{"d_model": 384, "d_expert": 48, "moe_layers": [1, 3, 5, 7, 9], "router_score": "sigmoid", "balance_loss": 0.00947, "vocab_size": 7968}
Below are experts of layer 5 (counted from 0) of a mixture-of-experts language model. Rows are named router (the router's row for the expert), gate (a neuron's input weights, with its number), up (a neuron's input weights, with its number) and show model dimensions 0-63. Each number is 128 + 32 x the weight over its row's rms, rounded and kept within 0 to 255.
Before each expert's rows: "gets" lists some tokens that make up at least twice as much of what it gets as of all text. This comes from a sample of Wikipedia text that the model never trained on. Tokens count by the router's weight.

# expert 105
gets: "-", "–", "'", "/", " ", " /"
router [134 167 108 122 171  65 173 158 110 170 126 117  82 151 129 144 112 134 136 116 105  81 105 121 104 158 111 176 149  84 103 132 121 129 141 195  88 130 133 101  93  95 113 126 143 129 146  97 122  60 104 122 111 160 108  88 161 159  85 122 162 139 125 165]
gate0 [116 105 113 118  89 112 148 119 104 150 120 144 188 171 110 158 131  99 112 156 113  45 154 130  97 161 161 170  62 111  94 171 153 172 139 126 100 137 107 193 143  76 173 111 158 137 111  84 130 143 119 112 127 127 112  63 117 201 193 113 133  87 165 128]
up0 [128 144 134 159  53 135 137 106 123  97 136 160 154 182 124 111 167 134 130 130 113  56 167 127 133 146 107 150  69 132  72 159  43 190 130 148 111 137 110 118 149 147 145 132 160 162 107  99 109 112 151 145 148  99 117  88 117 216 149 121 133 171 126 144]
gate1 [171 200  83 136 136 156 135 112 136  48 189 120 134 147 113 157  81 118 101 122 134 161 124 206 134 163 124 113  97 112 118 134 112 139 108 171 107 109 137 135 148 115 105  77 136 120 122 136 180 112 151 135 124  94 119 111 171  65  89 125 123 154 154 215]
up1 [125 160 122 166 142 170 152  74 161 130 151 154 111 139  94 124  47 167 102 130 114 150 137 152 143 179 126  83 149 122 119 130 166 107 127 158 126 173 174 121 160 135 120  64 167 119  89  81 130 143 107  71 156 155 105  81 181 117  94 133 125 159 142 135]
gate2 [ 98  77  91 174 124 116 164 140 146 161  91  92  69 118 169 113 145 111 138 111 117  97 142 123  95 186  97 173 117 143 153 165  98 125 145 169 143  77 133 157 110 112 168 169 196 183 157  50  98  95  87 119 100  95 129 125 152 126  95 142 151 170 138 126]
up2 [101 121  67 115 160 177 145  89 122 129 188  99 130 105 121 150 113  44 159 152 116 136  98 117  87 115 131 126 107 185 105 128 103 147  99 181 143 150 123 187  68 144 113 163  93 228  67  68 131 116 153 139 104 127 110 122 120  90 103 172 154 173 143 133]
gate3 [130  91  75 159 140 118 131 126 154 127  84  88  54 143 157 191 124 167 114 167 122 152 174  61 147 120 131 206  96 121  95 138 123 169 135 174 104  94 140 138 126 138 161  99  84 163 130 155 122  86 119 115 140 194  67 131 156 123 112 160 110 164 144 132]
up3 [121 126 147  96  93 120 117 180 124 129 153 143 192  96  96  73  91 103 140 120 127 132  76 189 127 154 102  82 165 128 133 115 132 119 122 112 126 173 130 131 147  96 112 156 162  96 110  99 149 183 160  96 143  68 203 116 119 154 113  85 141  72 114 121]
gate4 [176 113 128  76 110 166 167 157 151 134 125 113 155 143  91 127 135 138 173  99 140 127 133  72  48 105 128 106 146  89 170 118 104 140 135 169 152 158  90  81 152 129 119 130 125 186 143 147 128 144 137 140 117 114  83 112 102 118 121 108 136 168  92 129]
up4 [178 153 120 104  74 186 142 151 194 171 118 145 127 106  87 130 142 124 125  81 138 111 144  87 123 159 134 101 170  76 157 126  82 152 134 160 210  88 111  61 151 153 131 108 145 147 123 140 103 126  54 158 107 119  99  63  98  96  88 157 125 163 112 108]
gate5 [127 160 149 165 219 100 168  59 159 120 105 122 134 174 123  73 145 131 164 160  68 139 153 125 107 160  73 154 180  99  89 179 159 134 113 120  87 139  91 151  91 137 119 131 113 125  98 129 111  78 196  92  84 108 145  65  67 138 117 202 146 128 115 143]
up5 [128 183 138 148 170 101 163  70 167 114  97 130  98 174 123  68 122 130 165 174  66 116 182 142 109 169  76 134 171 122 136 173 172 117 109 147 141 149 109 142  77 146 122 147 118 102 108 141 125 114 232  95 101 152 175  94  78 150  97 191 160 114 123 170]
gate6 [143 120 122 178  66  83  57 119 165 153 133 139 102 120 100 162 116 125 119 125 182  71 163 162 118 126 162 169  83  75 115 146  97  77 119 124 150 158 109 153 159 147  77 131 161 130 199  88 186 138  99 173  79 137 116 148 139 168 184 152 123 117 150  80]
up6 [115 130 181  89 119 114 126 134 100  54 184 123 127 122 111 137 121 138 109  81 132 104 138  76 102  87  68  98 126 182 156 144 145 124 148 152 113 106 121 115 165 119 200  74 118 159 112 142 134  49 161  97 153 193  84 120  61 140 168  82 148 175 123  98]
gate7 [143 168 104 194 148 112 158  90 203 147 103  44 123 124 134 108 157  89 100 133 152 161 128 165 144 120 174 116 148 139 148 129 172 161 110 144 152  75 147  85 153 136 126 133 176 136  95 168 156 112  72 126 122 167  76 155 146 146 117 135 145 120 155 101]
up7 [103  98 142  96 171 133  96 143  55  97 132 193 116 146 158 172  90 157 169 126 137 121  97 109 128 161  74 111 136 128 139 135 129  97 113 140 107 181 107 190 128 134 132 120  82 123 156  72 104 148 142 148 159  96 149 101 130  86 113  70 118 145 131 144]
gate8 [ 74 141 132  86 159  57 123 129  85 148 100 159 116  66 174 129 121 167 110 188 146 107  78 160 166 139 124 163 141 119  48 157  97 169 124  95 118 111 139 180 159 185 122 150 135 103 121 100 169 124 130 143 142 205 134 129 135 116  71 139 113  76  73 143]
up8 [ 82 144 170 126 161  84 104 112  75 127 195 178 105 101 120 135 115 166 115 183 175 125 101 186 141 181 128 173 158 148  60 116  99 170 115  88 128 103 101 208 161 153 107 143 130  73 139 136 163 120 118 112 118 192 111 151 120 124  82 132 122  93  38 125]
gate9 [170 173 130 121 190 166 190 130  90 113 159 134  91 147 149 171 121 148 120 128  92  69 124  56  80 144 120 117 192 116 124 172 120 133 137  78 136 114 152 164  55 127 111 168 176 131 129 105 102 115  91 142 188 151  77 117  99 105 138 115 115 135 170  44]
up9 [112 132 154 133 101 165 147 108  74 122 114 137 207 175 127 130 138 165 105 145 147 160 154 152 178 103 169 111 186 152 114 185 102 167 138 140 171 115 103 134  99 160 130  81  97 111 138 177 185 151 103 136  60 110  95 165 167 140 174 113 103 179 124 180]
gate10 [107 143  72 148 144 126  84 188 141 101 149 159 164 163 132 140  96 119 177 146  84 116 161 129 129 125 166 150 150 165 168 139 127 112 117 120 142 122 131 142 140 132 118  88 101 155 181 104 183 140 140 117 143 124 114 106 168  66 130 138 100  34 144 115]
up10 [146  93 129 105  87 122 191  50 147 156  98  93 101 101 122 146 150 139  39 151 170 184  79 138 110 157 111  86 109  97  99 120 136 137 140 134  83 127  79  82 133 127 129 185 150  93  79 142  88 117 103 135 123 125 128 108  91 159 154 131 151 213 103 130]
gate11 [ 93 170 171 132 128 104  93 111 127 131 107 137 142 108 118 115 167 108 144 126 120 154  98 211  83 144 190  87  61  83  90 120 148  83 180 131 132 108 156 137 104 137 129 150 175 184 102 132  99 141 169 104 137 109 154  94 155 181 115 175  97  53  57 112]
up11 [ 99 161 117 128 156 115 164 150 158 118  91  77 136  65 156 131 217  55 123 115 136 187 108 164 157 104 133 105 153 152 126 135 159 143  84 123  91 135 156 107 101 128 172 153 124 148 122 107 115 194  75 114 174 127 110 154 135 162 205 128 119 124 107  68]
gate12 [132 128 122  89 144 166 118 118 110 101 187 172 132 117 121 121 163 114 132 177 155 116 105 131  91 111  94  67 111 107  90 108 102 147 145 123 183 115 147  73 112 170  95 181 138 110 186 117 135 119 130  78  73 188 101 146  84 118 106 121 118 137  53 120]
up12 [170 142 122  86 101 143 130  51 101  78 187 131 184 103 115 133 175 108 155 158 157 118 110  74 108 113 115  62  93 124  84  64 148 136  90 131 156  67 111  39 130 154 156 142 110  96 159 152 157 154 111  93 121 147 108 139  40 106 118  83 120 111  49 104]
gate13 [106 162 153 108 154 104 104 169 146 160  89 149 127 103 172 112 145 132  86  82  87  91 154 144 149 161 123 127 154 109 127 133 138 148 100  91  79 111 146 199  85 101 126 111 123 111 190 122 150  80 131 122 116 154 134 115 163 155  83 117 136 113 131  94]
up13 [117 153 120 116 149 146 111 147 105 153 102 129 158 108 171 111 134 119  90 118  94  86 139 111 125 187 149 121 151  88 114 181 148 114  82  88  88 136 145 136  97  91 141  94 144 126 199  91 146  85 129 129 122 164 148 122 148 141 105 123 139  95 140 100]
gate14 [137 121 130  82 133 140 106 119 110 177 138 104 131 137 175  87 165 148  86 148  82 120  94 133  81 100 169  80 156 116 187 152 154 206 146 140 192 131 125 138 181 114  75 107 148 121 135 114  62 123 122 132  79 114 158 132 126 123 143 135 168 105 112 178]
up14 [131 118 137  63 147 127  93 113 113 164 138  98 118 137 161  90 138 160  88 138 112 130 101 130 107 105 186  72 174  97 162 129 141 163 149 163 211 138 117 107 135 141  81 105 110 126 117 106  71 145  89 102  77 108 139 137  92 131 107 138 148 129 114 161]
gate15 [165 125 149 180 172 110 115 123 103 120  96 159 147 181 130 145 121 157 109 122 159 127 135 107  94 136 139 178 115 132 118 103 128 133 125  94  82 140 154 151 108  81  59 125  97 152 101  61 122 166 126 107 123 131 197 135 158 107  63 114 102 103 126 147]
up15 [156 148 140 147 203 106 124 155 109  80 106 162 148 109 151 141 101 128 118 145 184 149 169 119 104 113 180 155 175 125 110  90 158 172 108  91 101 104 203 156 162  91  58 149  96 134  80  49 139 159 142 105 140 140 189 130 159 118  63 104 148 137 109  99]
gate16 [154  99 108 133  73  89  85 129  89  99 105 149  90  72 150 120  91  98 198 154 156 149 105 124 103 175  74 115 195 117 144  89 102  98 117 124 135 117 103 135 148 168 139 186 175 142  51 107 174 160 124 169  99 137 156  86 159  94 130 112 136  85 178 104]
up16 [114 158 159  65 126 111 142  70 150 177 171 137 190 154 113 121 143 178 119 157 134 115  88  98 136 115 177 160 107 109 155 137 157 191 139 112 137 126 136 117 117 161 169 129 167 148 118 123 103 113 114 150 131  97 119 118 102  84 102 177  62 139 168  52]
gate17 [155 101 122  92  90 128 142 148 142  88  76 151 122  64 213 101 176 164 131 150 147 155 157 132 119  84 128 133 147 154 156 135 137 124  75 155 130 176 119 111  94 185 120 135  95 182 122 158 133 133 162 102 114 121  62 134 166 106 154 137  78 103 127  86]
up17 [ 98 142 117 140 187 109 103 139 147 163 155 142 154 179  74 130  91 133 154  98 118 120 117 149 156 139 122 154 109 114 103 119 110 126 157 101 142  74 117 158 193  83  87 153 141  87 137 139  82 131  99 135 133 115 172 129 115 149 137 133 154 153 177 156]
gate18 [135 109 180 132 158 142 157 113 159 106 133 113 126 173 156 140 103 153 155 141 137 211 113  93  69 121 163 143  51 161 142 139 164 108 104 144 103 125 132  71 109 109 143 143 108 123  90  87  89  87 164 133 150 110 144  82 144 116 110  81 128 122 113 147]
up18 [126 147 160 133  87  70 141 169 167  95 163 107 117 122 123 148 220 125 167 122 194 162 170 201 108 144 113 128 123 115 177 124 164 166 138 164 143 145  98 139 117 135 119 175 119 185 111 127  97 183  93 109 131 126 163 131 136 100 144 114 207 165  86 135]
gate19 [ 92 129  89 168 101 122 140 117 108  88 104 157  78 172 140 122 104  85  97 125 152  55  80 113  99 186 115 177 180 126 142 143  93 154  40 142 124 186  93 122 168 137 132 104  94 156 139 135 160 168 162 149 126 121 129 140  76 198 158 119 122 134 150 118]
up19 [134 130  58 136 117 117 148 158  92  99 115 180 117 157 212 114  62  95 113 191 100  58  80 104  87 172 122 139 166  98 142 117  86 131  38 140 156 186 134 137 167 147 163  75 119 187 141 126 165 165  90 151 110 121 119 139  84 164 170 107  75 142 163 167]
gate20 [124 106 141 130  99  75 121 163 119 140 127 125  91 154 142 132 159 142 112 150 110 125 163 142 122 188 136 105 143  93 178 102 108 125 176 123  95 110 106 177 164  62 137 192 161 116 127 131  94 186 135 109  83 153 142  94 158  83 119 118 164  72  88 101]
up20 [134 113 129 206 125 132 114 133 148 117 140  93 126 151 136 162 107 112  98 138  84 116 129 126  98 152 146 166 171  58 138 130 135 105 157 143 114 133  72 140 148 135 138 103 165 160 141 102 146 178 128 127 131 176  73 108 139  83 113 157 177  71 107 174]
gate21 [115 152 138 141 151 147 174 154  79 129 191 111 130 115 157 131 124 128  96 130 139  57 143 138 147 146 166 100 142  87 137 169  68 115 166 125  78 142 166 168 176 105  70 167 165 119 149 143 144 118 140 151 142 183 128 203 138 207 129 169 120 106  74 134]
up21 [137 154 132 125 138 148 135 100 141 128 100 139 110 166 125 105 141 106 184 139 174 144  84 116 127 108  58 137 136 145 154  85 183 104  86 103 117 156  74 100  94 146 172 133  92 123  85 159 143 200  88  89 150 129 185 135 105  80 155 171 118 102 189  89]
gate22 [ 60 117  71 166 176  70 105 130 132 111 134 114 210 131  27 135  93 114 145 148 120 142 171 123 152 159 143 157 164  92 124 146  75 159 172 100 101 136 132 149 134  81  83 159  72  83 159 103 191  87 109 145 107  88  60 105 141  79 164 120 124 146 113 120]
up22 [ 74 101 121 160 194  91  96 162  90 133 142 149 181 142  37 163 123 149 129 168 109 160 152  80 175  96 151 158 166 120 100 117  73 118 188 142  88 146 142 147 159 105 115 190  92  50 177  88 167 113  95 163 108 158  75 107 118  96 181 107 156 161 158 121]
gate23 [136 108 163 133  65 129 158 127  92 106 113 136 115 130  99 133 125 139 149 177 129 182 111 160 177  63 164 121 107 136 175 184 160 137 145 157 182 100  88 134 103 198  79 100 146  97  85 112  93 121 138 128  58 133 135 139 184 140 149 108 208 156 128 149]
up23 [149 101 117 135 178 137 109 121 164 136 140  68 127 127 159 167 142 102 110 111 131  84 122 100  85 219 127 134 137 131  54  90 110 115 136  79  79 136 161  81 119  51 119 142 117 165 176 139 133 127 146 133 182 102 156  87  74 134 100 122  48 130 101  84]
gate24 [156 124 125 153 138 110 110 104  55 137 111 124 130 102 181  90 143 156 165 163 129 119 114 142 100 144 140 113 159 155 158 134 180 131 119 168 165 122 194  98  58 133 164 205  59 154 189 137 120 107 151 190 141  81 101 166 153 152  62 155 157 113 178 107]
up24 [149 148 147 182 153 123 108 109  61  99 143 116 109 100 138 107 125 137 171 117 159 107  90 125 108  89 149 136 114 137 156 123 138 143 140 172 161 122 157 152 115 131 165 118  72 213 136 186 133  91 182 194 133  83 133 132 172 154  47 181 110  88 166 114]
gate25 [140 165 119 109 127 102 124 171 151 141 127 134 124 127 156  83 173 102 114 112 130 137  56 120 117 193 124 152 167  90 163   6 134 182 132 153 110 101 188 103 124  91 136 138 152 126 134 153  68  90  66 136 103 132 119  65 104  78 147  89 125 111 155 151]
up25 [105 101 147 130 115 189 178 101 114 148 149 157 122 128 139 168 128 174 155 135  99 185 189 132 107  87 140 174 167  88 172 227 110 112 157 158 137 135  76 153 150  90 115  97 122  83 138 124 137 120 144 137 114 142 100 139 147 177 135 130 161  99  91  90]
gate26 [171  73 146 137 113  94 119 159 132 122 133  66 132 135 147 128 100 129 124 145 109 156 113 113 153  79  65 154 109  66 215 120 124 133 101 181 118 156 128 117 138  83 141  54 155  57 171 138 138  90  94 167 127 118 161 116 194 101 121 141 123 138 126  83]
up26 [178 140 145 138 153 130 120 112  76 176 149 139 176 168 152  74 178 144 145  55 130 125 145  86 123 128 147 139 116  79 118 109 118 147 173 131 126 123 179 151 118  91 159 142 172 107 193 140  93  68 102 167 114  63 133 165 138 118 115 125 105 187 174 139]
gate27 [108 151  67 134 145  43 156 103 150 171  73 125  53 133 134  84 193  84  96 127 127 110 169 125  80 120  71 178 142 123  81 106 155 143 146 126 156 149 126 134 116 104  89 130  87 121 133 104 109 123 124 181 179 117 189 105 138 137  68 119 179 148 168 174]
up27 [118 132 174  96 159 158  82 169 139  87 180 159 155 147  83 150 144 161 111 130  82 119 152  93 138 149 168 155  98 126 152  83  82 148 169 150 141  94 125 150 103 143 148  77  89  72 132 192 117 192 137 164 157 143 132 155 140  99 156 100 106 116 119  81]
gate28 [147 119 133 135  61  88 112  77 118 119 143 135 188 189 139 192 147 137 157  86  78 128 131 114 109 164  79 149  73 114 124 137 122 174 132 142 107 128  69 108  92 122 134 150 153 110 100 110 163  92  60 134 112  86 122 146 124  96 210 110 125 105 123 144]
up28 [195 160 126  95 118 157 124  96 202 123 124 158 105  72 104  78 127 114 144 176 131 127 130  28 157 116 194 118 122 146  84  91 155 127 123 119 117 176 150 103  95  93 134 138 151  88 137  79 107 171 172 135 132 134 108 146 116  67  92  68 130 109 103  69]
gate29 [112 140 165  98 128  71 125  44 133 158 142 169 106 186 148 150  99  98  78  66 126 132  52 122 116 188 171 125 134 134 125 173 152 140 103 128 104 105 134 147 136 137 148 151 154 188 127 111 170 128 172 107 160 101 160 103 166 144 119 133  63 155 109 140]
up29 [140 132  71 153 108 190 145 191 138 106 113  97 118  63 148 127 147 132 156 184 111 109 192 105 140  67 109  94 138 175  96 121  98 111 154  99 144 117 131 126 112 139  77 117 115  66 116 145  84 122  62 149 107 159  80 134  86  85 149 125 171 102 129  87]
gate30 [127 123 148  88 108 134  56 235 133 153  88 130 197 135 112 117 101  93  78 134 169 135 182 135  81  73 109 147 124 110 129 136  97  77 115 173  77 151 130 210 127 139 157 131  73  57  89  86 143 149 132 216 144 145  97 117 121 170 107  91 110 136  69 167]
up30 [127 105 130 108 125 154  58 251 130 151 131 160 189 161 117 123 107 142  83 132 141 138 172 112  54 108 109 122 121 104  98 130  89  99 170 186 110 176 162 177 147 175 174 126  71  74 134 115 181 143 163 201 140 172 114 136 135 158 114 137 120 129 105 167]
gate31 [129 165 104  80 124  92 142 100 139 166  95 170  77 130 126  50 131 107 129 138 154  84 138 133  68 152 103 138 126 131 143 118  81 137 135  85 113 149  94 127 115 177 149 149 127 185 135 202 119 138 120  99  78 212 141 122 170 160 105 153 169 119 103 118]
up31 [118 123 170 161  99 136 125 139 141  80 167  66 182 150 124 175 129 186 129  89 128 186 106 116 174  82 162 122 126 134 114 145 150 100 115 145 146 131 164 163 143  88 115  67 134  94  76 103 136 127 130 132 167  61 121 148 120 109 162 118  83 108 168  99]
gate32 [125 102 147 153 172  49  63 102 143 103 115  96 128 118  60 119 132 102 197  88 154  98 180 150 103  98 144  90 147 116 123 139 131 147 122  93  70 170 116 121 182 199 104 109 133  90 130  99 125 161 122 157  88 131 101 136 162 128 131  79 131 145  92 129]
up32 [ 69 110 144 136 143  66  79 116 142  78 129 111 144 131  60 136 130  92 164 124 154 108 148 172 110  86 146  88  91 152 142 113 147 151 112 107  91 191 103 151 193 174 123  89 135  79 135 112 155 162 136 148  69 138  97 148 136  99  95 114 124 129  77  98]
gate33 [121 158 141 121 122 142 137 107 167 135  62 121  91 191  32  58 148 200 203 101 124 148  94 115 161 125  85 151  95 115 149 128 155 160 196 148 137 111 131 112  64 128 121 129  92 122 113  82 146 124 160  90 118 123 141 169 117  89 145 136 107  72  99 117]
up33 [137 119  77  99 144 121 116  84 188 126 114 136 128 154 119 103 131 137 141 147 116 138  98  86 129  93  71 161 144 152 169 152 198 132 155 152 123 121 128 114 147 104  92 130 114 107 111 115  92 114 160 152  99 136 110 166 150  90 237 153 157  59  97 100]
gate34 [123  77 114 152 116 143 144 100 118 150 152 189  94 143  99 133 147 146 109  83 142 126 166  91  52 133 156 182 103 165 156 113 102 133 110 106 138 176 171 189 145 135 124 143 198  91 139 106 107 161 117 136 146 136 155  89 136 142  93 131 119  93 118  49]
up34 [125 105 132 153 170 150  78 141 151  97 183 124 124 140 149 109 109 156 160 164 184 161 108 147 167 124 113 161 143 122 168 186 138  75 174 180  87 133 129  52 185  96 130 127 112 106 134 114 129 110 152 173 137 137 142 142 194  96 226 150 130 162 140 100]
gate35 [144 157 134 155  97  74 128 194 126 165 172 107 156  96  67 148  93  71 141 161  96 156 130 161 156 138  95 104  34 127 111 151  93 102 136 139 157  88 173 103 103 139  87  65 127 144  81  99 146 122 155 159  57 170 137 118 138 114  97 146 114 162 140 124]
up35 [148 149 110 135 113  53  98 179 115 155 205 110 149 111  69 147 102  85 181 148  95 176 142 172 146  81  94  68  66 103  85 152  95  97 124 119 142  73 192  93 142 105 109  89 119 138  85 110 125 156 182 161  50 152 149  94 127 119  93 156  90 151 133 111]
gate36 [128 116 142  93 110 117  99  86  84 192 113 138  92  99 103  66 100 138  93 130 166 100 146  51  52 179 140 104 129 144 135 107  75 140 128 147 129 155 184 136 138 148 144 129 164  99 123 159 122 123 114 134 112  57 155 132 109 169 155  86 157 109 102 146]
up36 [153 145 161 149 167 114 158 167 150  67 127 125 150 175 165 156 130 155 149 129  77 187 144 179 193  72 120 144 142 114 122 144 176  97 117 100 117 106 115 130 136 129 135 154  93 138 161 133 136 133 104 145 139 147 137  96 176  93 107 143  98 126 174 137]
gate37 [ 88 116 134 145 113 156  84 158 124  94  69 127  95 136 131  96  73 165 141 156 125 168 148 158 153  85 117 131 101 128 113  97 104 106 143  85  57 131 114 173 100 191  88  65 113 131  83 141  84 144 129 102 136 128 142 154 100 144 112 149 103 128 103 105]
up37 [108 114 137 137 141 129  63 135 102  89  91 140 101 142 112  98 108 122  82 181  82 121 174 147 113 102 104 127  94 142 137  98 118  72 166  77  98 116 133 181 130 151  92  85 115 144 127 139 125 108 122 140 120 131 145 119  75 189 124 150  99 111  87 129]
gate38 [188 108  87 107 161 127 147 132 152 117 137 164 109 110 109 108 156 193 112 137 105 104  96 166 124 155 102  78 106 140 150 142 173 126 125 192 153 123 135 106 118 110 114 106 178 171  92 145 142 163 144 145 122 126 126  86 180  84 119 119 139 106 147 120]
up38 [107 139 154 134 101 145 132 137  99 162 106 139 135 137 149 148  68  61 111 143 116 137 142  74 143  96 178 175 118  76 103 104 117 137 134 111  90 131 151 123 140 174 112 178  81 133 169 128 105  87 106 126 157 131 135 139  73 135 162 155  79 134 126 171]
gate39 [126  85  99 114 150 110 129 120 185 110 115 125 170 105 132 138 164 141 111 112  61 202 117 132 116 134  15 128 181  97 124 151 132 122 141  82 121 160  85 114 133  75 129 198 101 117 117 137 142  92  52  98 121 125 193 122 156 158 145 125 161 166 112 133]
up39 [121 132 138 106 177 106 154 120 144 123 162 114 122 137 111 137  89  69 116  64 143 168 131 100 145  92 168 152  74 153 140  73 122 140  69  98 167 114 114 154  65 157 100 208 135  95 183 101 159 174 179 162 156  95  95 159 111 110 128 104 109 197 108 133]
gate40 [134  82 108  87 154  86  99  56 139 125 145 138  93 160 161  78 112 166 102 133 114 120  62 119 149 139 119 164 125  83 107 107 116 122  94 160 123 142 120  53 180 163  72 146 118 108  90 121 111  63 209 112 130 178 156 114 123 143 150 168 167 172 124 128]
up40 [152 123 118  73 162  94  80  86 107  65 145 145 133 143 176 105 106 152  51 133  86 122  89 113 126 120 143 157 108  87  92  87  97 122 111 132 146 130 142  72 154 108  60 155 100 129 130 108 113 141 125 146  97 195 146  96  91 117 131 169 160 176  75 159]
gate41 [110  79 154 107 104  95 108 101 144 159 143  93 120 209 146 129 171 131  98  85  63 194 126 181 160 133 173  85 148 176 143 143 132  97  89 143 174 139 145 135  89 107 124 110 111 146 120  74 132 109 147 104 120 123 134 162 116 108 153 175  97 170 127 101]
up41 [ 76  93 132 139 120 116 101  79 127 154 196 123  90 193 150 119 172 136  94 108  63 172 129 163 145 154 180  94 128 172 166 118 149  93  86 167 172 168 155 141 110 119 126 130 123 128 131 117 128  79 131 104 110 104 110 117 107 111 127 157  70 183 152 103]
gate42 [125  93 138 118 151 128 150 115 123 130 134 125 136 111 148 158 156 179 147 100 129 109 144 141 129  98 117 122  82 109 142 125 110 170 153 133  86 180 112 137 130 181 172 133  73 133  85 133 181 133 130 148 211 150 169 142  82  54  70 136 172  76 115 120]
up42 [136 131  95 126 132 117 102 141 132  94 151 122 130 145 109 123  90  78 107 138 142 162  93 120 135 141 126 124 170 188 159 130 150  88 103 126 159  74 154 113 114  67  89 141 167 133 192 123 101 115 133 120  58  97 104 133 188 191 162  99 102 173 144 138]
gate43 [117 153 153 141  47 124 134  70 152 146 123 126 102 153 149 131 152 165 172 142 108 112 207 105 119 137 101  63 173 115  97 125 108 116 146 181 142 159 196 147 121 140 141 141  84 137 135 112  93  72 101 133 109 123 147 123 130 115 199 122 154 150  78  98]
up43 [119  85  95  99 174 150 111 174 145 148 142 145 131 112  95 103 154 111  78 111 127 128  52 135 116 150 145 165  64 135 207 122 147 161 120  69 107 134  67 146 128 114  94 113 161 115 135 130 150 181 133 101 170 136 138 114 129 141  58 146 102 127 182 147]
gate44 [146 136 102  96 153 115 136 143 127 110 146 157 176 137 114 114 129 132 108 148  85 140 104  93 121 157 104 159 130 119  79 184 152 101 158 155 155 146 186  84 134  75 122 117 174 113  96 139  76 105 125 122  95 233 146  55 128 191  96 129 156 154 113  72]
up44 [ 91 125 176 156 111 139 112 136 160 146 118 128  80 142 127 130 133 132 129 112 170 123 144 184 112 110 122  85 132 162 188  75 114 148 115  96 108 107  86 154 153 176 121 146 101 124 168 102 164 145 127 130 151  32 126 172 106  54 148  92 111 111 157 182]
gate45 [ 82  77  99 155 136 105 141 166 140 132  97 144 112  94 100 112 181 133  89  68 153  96 104  94 162  78 123 113 205  92 149 104 158 148  96 160 112 114 108 134  64  72 144  78 117  57 164  94  79 103 137 162 101 123 109 122 104  91 134  73 179 154 131  90]
up45 [ 78 127 132 118 118 113 137 193 133 172 151 100  96 168 130 128 120 112 112 113 165 142 121 128 183 106 144 124 116 102 125 113 142  93 158 127 126 119 162 152  93  82 163  66 107  98 169 149 109  50 133 153  97 132 104 122 136 139 147 150 179 133 115 113]
gate46 [168 110 117 174  48 163 159 134 137 133  75 119 145 154 157 149  91 169 138 116 107 132 151 155  62 153 116 125 109  89 116 116  98 138 144 180 162 125 134  51 120 106 133 135 196  85 176 128 117 113 114 123 155 170 138 160 136 130  60 159 143  80 149 113]
up46 [160  99 145 177  73 148 144 137 137 139  58 103 123 175 165 162  92 144 173 124 101 133 129 136  87 131 110 122  96  91 109 107 100 144 115 175 144 128 117  45 119 149 116 125 198 104 141 117  93  92 124 110 127 193 126 182 129  91  26 149 128  73 156 112]
gate47 [ 97  96 160 122 162 117 113  71 155  64 148 170 105 168  94  71 147 160 111 126 161 110 108 178 132  67 142 101 164 134 125 138 139 109 102  71 124 107 123 153 147 136 192 114 150 131  89 159  92 101  96 134 122 137  72 126 112 135  88 121 126 182 118 134]
up47 [170 175 107 130 117 142 127 131 126 207 128  93 140  41 128 151 134 133 159 109  83 153 114  65 125 165 139 107 100 115 124 103 102 128 129 192 115 143 150 122  92 144  85 145  87 112 160 118 148 136 127  74 146 101 172 136 131 154 141 155  83  99 133 163]